{"moe_layers": [1, 2, 3, 4, 5, 6, 7, 8], "vocab_size": 8192, "dataset": "wikipedia_en"}
Below are experts of layer 5 (counted from 0) of a mixture-of-experts language model. Rows are named router (the router's row for the expert), gate (a neuron's input weights, with its number), up (a neuron's input weights, with its number), down (a neuron's output weights, with its number) and show model dimensions 0-255. Each number is 500 + 50 x the weight over its row's rms, rounded and kept within 0 to 999. Numbers have three digits each.
After each expert's rows: a language model's description of what the expert responds to; "comes before" lists some tokens at least twice as common just after its tokens as in all text. This comes from a sample of Wikipedia text that the model never trained on. Tokens count by the router's weight.

# expert 7
router:542466486509570510461519510468471461413406483561502440516527457471499545577552494395539486547409492606477436548626430533461484482540529415605540546498475474496486475452498524531552494480542537493421519498556511484554486470550604531500475502501561539490489498548536513531514428601402489551484572557544411524543570600502498584480461476513526460558539500551475550502463458507480557535480444455598536474466532447442519559501388494526518502585546531449513557575482484524480474458505403541434545486346482500468543407453595441602541474448525464472454518560467597547440573552474430585459461489454460467570507524520546469501414523482375497525439365497508529492633423457498552456514572508503539527458480514478551489429514503464427552625491527498496553504507474462522442508468434
gate0:527461677481429476447510490514479471551519479486532449513432587587500528532462519482534450536482435468495554487465487534512495480511475488421487443493459629532486463535460588544538516521433437497496530501496477507540584508495525573514589461463437485518430476505571475512543558434531504460500520605441529535474520584474537419614516487511458421396426439421465546393410546414533515526488427477484495457563486448490511576576505481513517469418505445577477503469466496558558403455403474497596455540461485495503550507512527512462559521451492545520542471501534582558424471621520572490458529516478513615439481648401487532390504436425452465493425465456559507529481528557411495489429497632565478490470483606483486550472527562483531587538510500504598469492462515507521516485533507
up0:457500425451648611520571557483462489503505567513497530500496440488410459523493455566564527529482535513529425524510616535454489539543504494553481525501487498449487498454526476488513477530471583570446537441497500445545467452437544484442420528448479597505532529455405490557392436541473510478589448459551522494465484401564505504519447442457559498547554486458560506480510490455431520430438512552448509636548555486470503460442442504502475518493563513531484463520426442477513525557564493483403636549529593580497575532544482411471513462517541501494508554510419461404615460476542515497501494490512527368519457430577576429492489530571467520569562420463464485397521482567527508466468598449494459520594520452485548503499512457457450445555530555481399540482514394569479544393526573
down0:584509481559531422637515518439521509550522553449532516440549521530524487554481508502455502433433511433582474492381489441512515473497449600425413468518534486412556523509483560537532455467520414591577491435476527557533545486530504481564546492486492390519535533519548466538522556537501377544466411458495490493492462513561473466483492501537539385444454565482430489525546535502487553516569408431510486476572510382513526499490546476447565432499448516518482514509411500532424477605516498485481360429512460528490539566469529481471500462546512594469555577449495481498408509494527505510532537489478537512369655544485489526526431514525493469461533574467465479548550340469572499588436445432513528445425508519481531495529471562601497604393495486572530467490567474502519523488444510
Description: Commas and separators
comes before: " ", " and", " which", " but", " who", " P"

# expert 29
router:517381458559531533538480585508490531486507539517537477417544485409441555540527489482521347514483494497486490534553430527480526539523562516565474454555558501475576590427495524554474530524484462556462413513516458479330578412533531537452476483567550487472591512486524446412534507482459430581459546497458475553539493496591522435489593591458458369565443601507418510538450520421529602492500511534491572550402494490487435543509469500492577426529556470474463503557479455457526421527599525525512480476486483438375568539452554433436493482540567489458480515489476500517459489456557512559387498499426418416521544527554555453547533542428501536532533499446535461485556571505449522475480513466453562534481501442492510538504523510463530529510506522438520580423544443387483370455524480
gate0:507353548507546488533453488518458556539472533465463524413472352510467481557367489483425522542511554478458510618478426507518507488506509446525444516472527384582480578441523494495451472517501453464457471488483437505542449496467543512507500493464561461487431536537494483496491515502521454520542552548523474559591440470505518526544446516539482460450546437560564452466423487421463487496430487462437512509510498570541515595445524613531463564474460456401515511460551554442532507501508495443539552467465441527546568613468580533614502439493607452453619459536504518553597575482546458412587511558573616491540511475484504468418487488503507561508477554348503562523459526494510606491498533543451526469553486541366441466523379537517496598494519582510508539502498531472449491473503435
up0:521540447505468538496484494471543501440469433493504588577542456489561500444568522565559497494504597466408513360541538487521481565473485514461501501456564543516466472535500445438542563441479502545488459457503593514503522561487550560438468525509413502490501466492540477577499507445504551494530447440459516539422631478506437483511495448472563499557495487447536562541543462613457439507553519516548419581448527460516501406563496536454419479466526511600503457510501467458506449487505482518439494527458550461480508462514493485425594541498410562575448526471548469484461349570471450595423466535490430474510503479494532463516464514560522441614546440551638493341493492510499447512499463443537531530582551459608600402544614461564445494488522358503487456430451535517458433522497519
down0:575508494530450515513491507472575400482416508503439578518471526579461595439502594513476485468456508453547450434502464442411445603419487520586521548603516616519491563611446496404509575532557580526491454490459476426523501525538542553425530559508500459515506505489531402511460405425488418458531419561592501495590490504508500492533502388494498498552458501590491587572558501419556520523511417503541424514452551457440504498508475533391512488468450525570555567607578546444425463453553532496494486522433511471427490484525506470466477462559431536461493454479533450556464433438464533549523560473477531416476458562519554362492425531535457414455528499500506476540436531563567570478478484495444508538535587403584501539517513565473478497453523510582483492576450518474573469491471480
Description: Ordinals and word endings
comes before: " to", "ly", ",", " in", " and", " by"

# expert 34
router:586414463531502539543507487473506463428470509500493488383475492451482532551429507498483323493476528509468483527479490536514503523512491519543593508462532486502500559417447488464521600489460392530515391436483404517374553469568517518413461528641534478565521563481535470481568405519544454503458546516468475522589539522508416530485566552445443465543490587605479593510406586484502537535498478480563603551462535586401473529565471582446609457485515490555488480486536475555567479468540522539480506509512408422447545490524569459583418565504518524423475569507553478597427548519523484589500491528433428464498565596498496484509518591489501523532504515453510494468494481495507600422498503480487577530479488425409515505541532513479418465521462578441513522501523446451537484419544441
gate4:516479510539489486501524378536580542486528549494447452510486406470485420506543510458522434499500472453433623485424630523545542540493476553579521551464368476577361508540425530558526459463465521494495510432578519533561386491539483497509570583521542507573583488497489605515439569566499470542546546536589468550467461496479469464530469495535436530427545391558444518549543564563409491513469483519532559451509572483552490484489432522523563494480481514481490517493531524551474462508446487463479547392412530524390474550527408483570479471576562514518502520484425539409419493587563484591589490546522575433492392398490489482531486496505488461486472546544452518480503443449468478421458433516641460544498535477480476488464573539493443457543497599517512534585572532466529481509505545
up4:565484493485501496531525438515523554437496495430514543450503421488528459449535509450456467495603492458414542532454537575650545478486495553519598560539423508626451505536357554569486470380426475451480489469543416525573537533467354488526504513484553411517544498548475506574427462586578529528442471559490482510510525493430512556532409468549445427406475463598411507552478477502430463474432441512508496482527471528438432444520518492466506617517471483489583473519515443508523436516495505482562496380581488565468477513522421513509471540509473529474538580559475497510472453532498436592484560471535518530456487468446513478442514611527445449509466562614497525441484504529542483485535397482632459521590472431479430518480491482496457495517526487501431522628573471491544556494527484
down4:495488525428518504502535570519533576520454428442469579568478456428484562425500545484457503568499513568447587469426507487532532529485493462584438527499485487535461528547512465472544477510490555375507481497570553608549586370456456561462453473540468444563571384417550491485435531542490453537478534458417512507512527517479431492525507483460542568527463427519553494596499500425510570550466490619430461490621489514531519505507567508551472481555495572426467503495512479514474426441512560509389605361450544558478433439488564501514466539505469497471503492454521444516511600469492472617487496415632438544488511483499488538497471502522506479458464473458448389559500500507539555537372470522645441548554594470452493462525563506512489521513576538493404507486529504427436494448540478
Description: Common nouns after articles
comes before: " of", " was", " to", " for", " in", " is"

# expert 25
router:553471509667554547492564492448425446515485408531600447390497391424403533519596542449502423541497432563450475503573545533520424517493565487541564536528569511479491555460433485605523547464553543516470437467454442503526572505535512556533520541553522488488518495595497429407555404501422415531481538515512516536438496567496462535460516518518578457524510466532408487476503501484441523506438477521554533453470502515463426484508553540467516490478475390484487478588442435512525447501569491512484561435416504512467515474481538498521485480365525552449470487565509534580449544511523462470490454529432456472586566495537518503542403491445457643621485483456506467523535562487541511431476541467503551612483432488384540461484506622404480524572499544521492532428559524476543433486484494
gate0:411406440568603485569496456498526515595523504500440455433491525454485453463561508491491505524459482427536506540465462468472531518466536454493580488471548537497481445452511492502563485534572462489487475485521477510461550456502559485592505548496389504410499479596485444533484421450511497523443540432472510579598514510581473472505559486539495506504474392484614459564522529539543553455523499475452412425498486562650445472501555559458496599482417448446479526511414487497566509428364451441582554509441456512499455583540580456512469488527515478513513445467494556466418526593461464562497429496467452485561607540499501491510470490573541437610532484425539428471447528440472570444427567544535503581505410488508585549480459387463517493532446550543441571459533438440615448531504468
up0:449470434540550476529495445451466520558483472542483507404499583534490491482509503478476486549464526497562574492502405446493524534499468539549606539543495561497545443435536551473561490507551479545419447428531402495517505487520526459609499577501421480487509384602501405487473491480535509511425607369440523537570544498534477467483578475556583563461475416421519487498501520506539508385525445527498480429516477569609483472493537585412462479526510440474524442571503485509547499392384466488583514505455429516458468514497592447549471507539495458463507500469470534397389592606515509574518463500495503563517615573491510497506452483539533497659509533518500454517533501483437535482451553512452461475437486553493625572494491391397460517474455500477503598501459482454573456499518525
down0:595490658468506419518415551453483400540521562526503502457551546501388459484426460625433493515465423547522540441434514493412450482418476494485570486526443479477509559495453490472568546507525418533452528502490550580410468599417471476463418505513478411466575559449571456432442500526517566467498498478419391443511559563480496605568538502565498515516551501438461480441533386502532500538530536461432474474460624570537549580498470487455472495462530484520448559557486441457508572525598464501572482607490463540523439476407469523517551503523499438460459507491562457517480575504532450524610507549607552495442440549508555546464545488497501523578523429483418479581435510511515485528561585489442584482482507533539522558487502432541408543537461511525427526490507526482502482489525452
Description: Numbers and table digits
comes before: " ", " |", " |\n", "|", " (", "%"

# expert 57
router:560480516541532486546545553501434498477485497529564393491574473465512504561609564463551464555464451533497493524557500571388500502611458398597476549527536395458523505547513470514488540474535548499432455495493468480553518508510525562469427464477586570562517528491535440541572522508392372513528520621476488483493521591534540515447589532463511469545604425531475552513473556467425575518401472496592483463474460503475376571460487505481491505567520451551478546529473478515515513496508396535443576456415455518491477462496507443506449501454514570439466551475525569541484497477439499571588421456490506425589503562554532459538491492448462483500430385509509548487552536431469536441443579482455533540424408410363545420456544544392440555550452508453482563494525506501499474489474475
gate0:596475494462592483480551502457399500553621667481450545581564498400514452569478558423475422575518553459477372414548384540532555458536450499503484563455532482534448517509479510435547603438469510481518556473574462497490496586463522483509403449536536446532476453448449549504578508485492456489478482508496553555507499501444529567465523419559482504436512469475517543432528514454497505498495569542582399537606447481512515531557501514441423552425537532595519458635507511477500564527438530512491407531501507566417376483508428492505503493459485496574444459515519575585489532506449468543533489537514437536528402556511555511424444595461474417503493496468592580416467526580477517534474574434496518467498424459478495495534499420514435482453437516518492464564497533470508469503514472
up0:502520443460443539543495372511595424455454481461518483511508540567516488395551497505525446478454488528440471520451552520552523512467507497583497400546559430474529526475549492481531417537587456418475559503573468553565478402431511566572517548482524534473465539573503445480534472582461577544574590445486545476540489507545471444538529453522532537464440567564493477499459523450520641509517501510518493429484546461452516438437493498609470464530472436460445509348515485446548437527539503501530491430469504425599594497524565487477491528536587442419606530530461486375441442547503510482514557522491487513438459509417419513448573536545501556480459545505387546465607514482496515437622604504535580516459598430451450485540451483531486459506437536511551490498448423550557486523470465
down0:511545484460480584539612525441560428587500513523496482450598493508564472452514537527571385578545452478466559509542530590548415479459575532528529546521490568510480462483525390416523473595523374433522437494532580479479508459546419518564510560507505483403498593515540511518478521551430476489405512519473484494544414511538465504440560554481480483518525570524462454527445440499402500532492529493487556432547520520458479522489490504473592556519512534474618487426444439495481404429493537489427464542485525399499482479377439549573480546460558451511589434594527458479515618486499480497427516533526555519612460487465511454489426544476481594554512573473458516512506502519473609472526469432490514481476557611444461437454475442461454419435500421586546475463494496476556424500432487
Description: Prepositions in names
comes before: " the", " ", " New", " L", " P", " T"

# expert 23
router:563536456561549516551531537505448456513367428495510457470567447461434527549578514475527454456417519510450469568594504468399498486587486442591561492571480539530498455522475513508502491467542518502494455432533513470470539508584463571491496502482513555474502559510556508553547512492437542579593527592535364503498538497552461556400495485495518462545575489476506544530440482509420539570546503407620518497492477482479444519477463590465554486550574538558449536591460502486540466527483429518403611469429430453500581431491536455477462480463546501449490517537493513541479494543456450508525448416398474441549489451552596391514402570452385576601501355517505531502573518456516511429460553502472579507472532526448527474471542557422416539551423523532466539475548485458563458506443480
gate0:579575477467433465388550569568563462503408465463497493440513562548459536505519570416483571474504593498517583439499526466436548442512515549498446482494477482475383510489470486532507451465504538525516482393497522461483608492514482398467552511582521390417512569606473482534375487530492514545408509412521367453435524558567581473445459544461545501614518525470440498493443526470509463538504533409499508516488403553607519500437561552483455449545485513537527517501482544548621521512519510521484516454435465532527424531451543517573514572484503458453511572603450494540511470451477503504498434381476522544556495423507389464493532547546488551509412534542466554557409587540589440457510487560527490492361574532531493516497438503463529483485530461579529508532533483529513475491455487
up0:509503441494503508492509441516593481471495497519446506476566450453431472602538505467461497410460485498525496483493464573485483498564496446578442450519502456470455519482481450475516474409565520448529576469457536427436550437507571519460548435477541532537560555526524556584416420453481517568488469567567501617448489539594547535400526512500559511636584478573433537482500410519466550540489496460582511450489384471507419512434539496536492456477537427559391524475608498402535470514467482519357522363444386542457595552495496550550496526607455467512479485512465531536529423500472562529566484565490507518556541410514567416524462510511530446518517465544438540485499545514498610481555523427556499558520503505548440594599496469503521501475559435483535451540494504566531510590438472
down0:495465461389463493538563394507525549574506465544458517540523420528430538415555457495511501479460508527397484501518466518446539480510526413535501409500529567377531444514502442517484553537511478494479530497503503500478607416443473509481461491604556545539486480515506470553470512477522529521502545437554459424573603543612460500455552541470598474491495489476411558541530542506468536491534479445490514502453544441480440548510574499483497520443477540451410416473549475430509469486394431474501542532467565453469508444428441514443506437443516500487457608543465545402514447471437538451570465500598516492490484530554486489492497468532550474525584562511407484557509531575508495427665474458400404617526502514481484537543431427427504625539530600544502564616463494475530508531601455
Description: Location list commas
comes before: " ", " York", " New", "\n", " U", " United"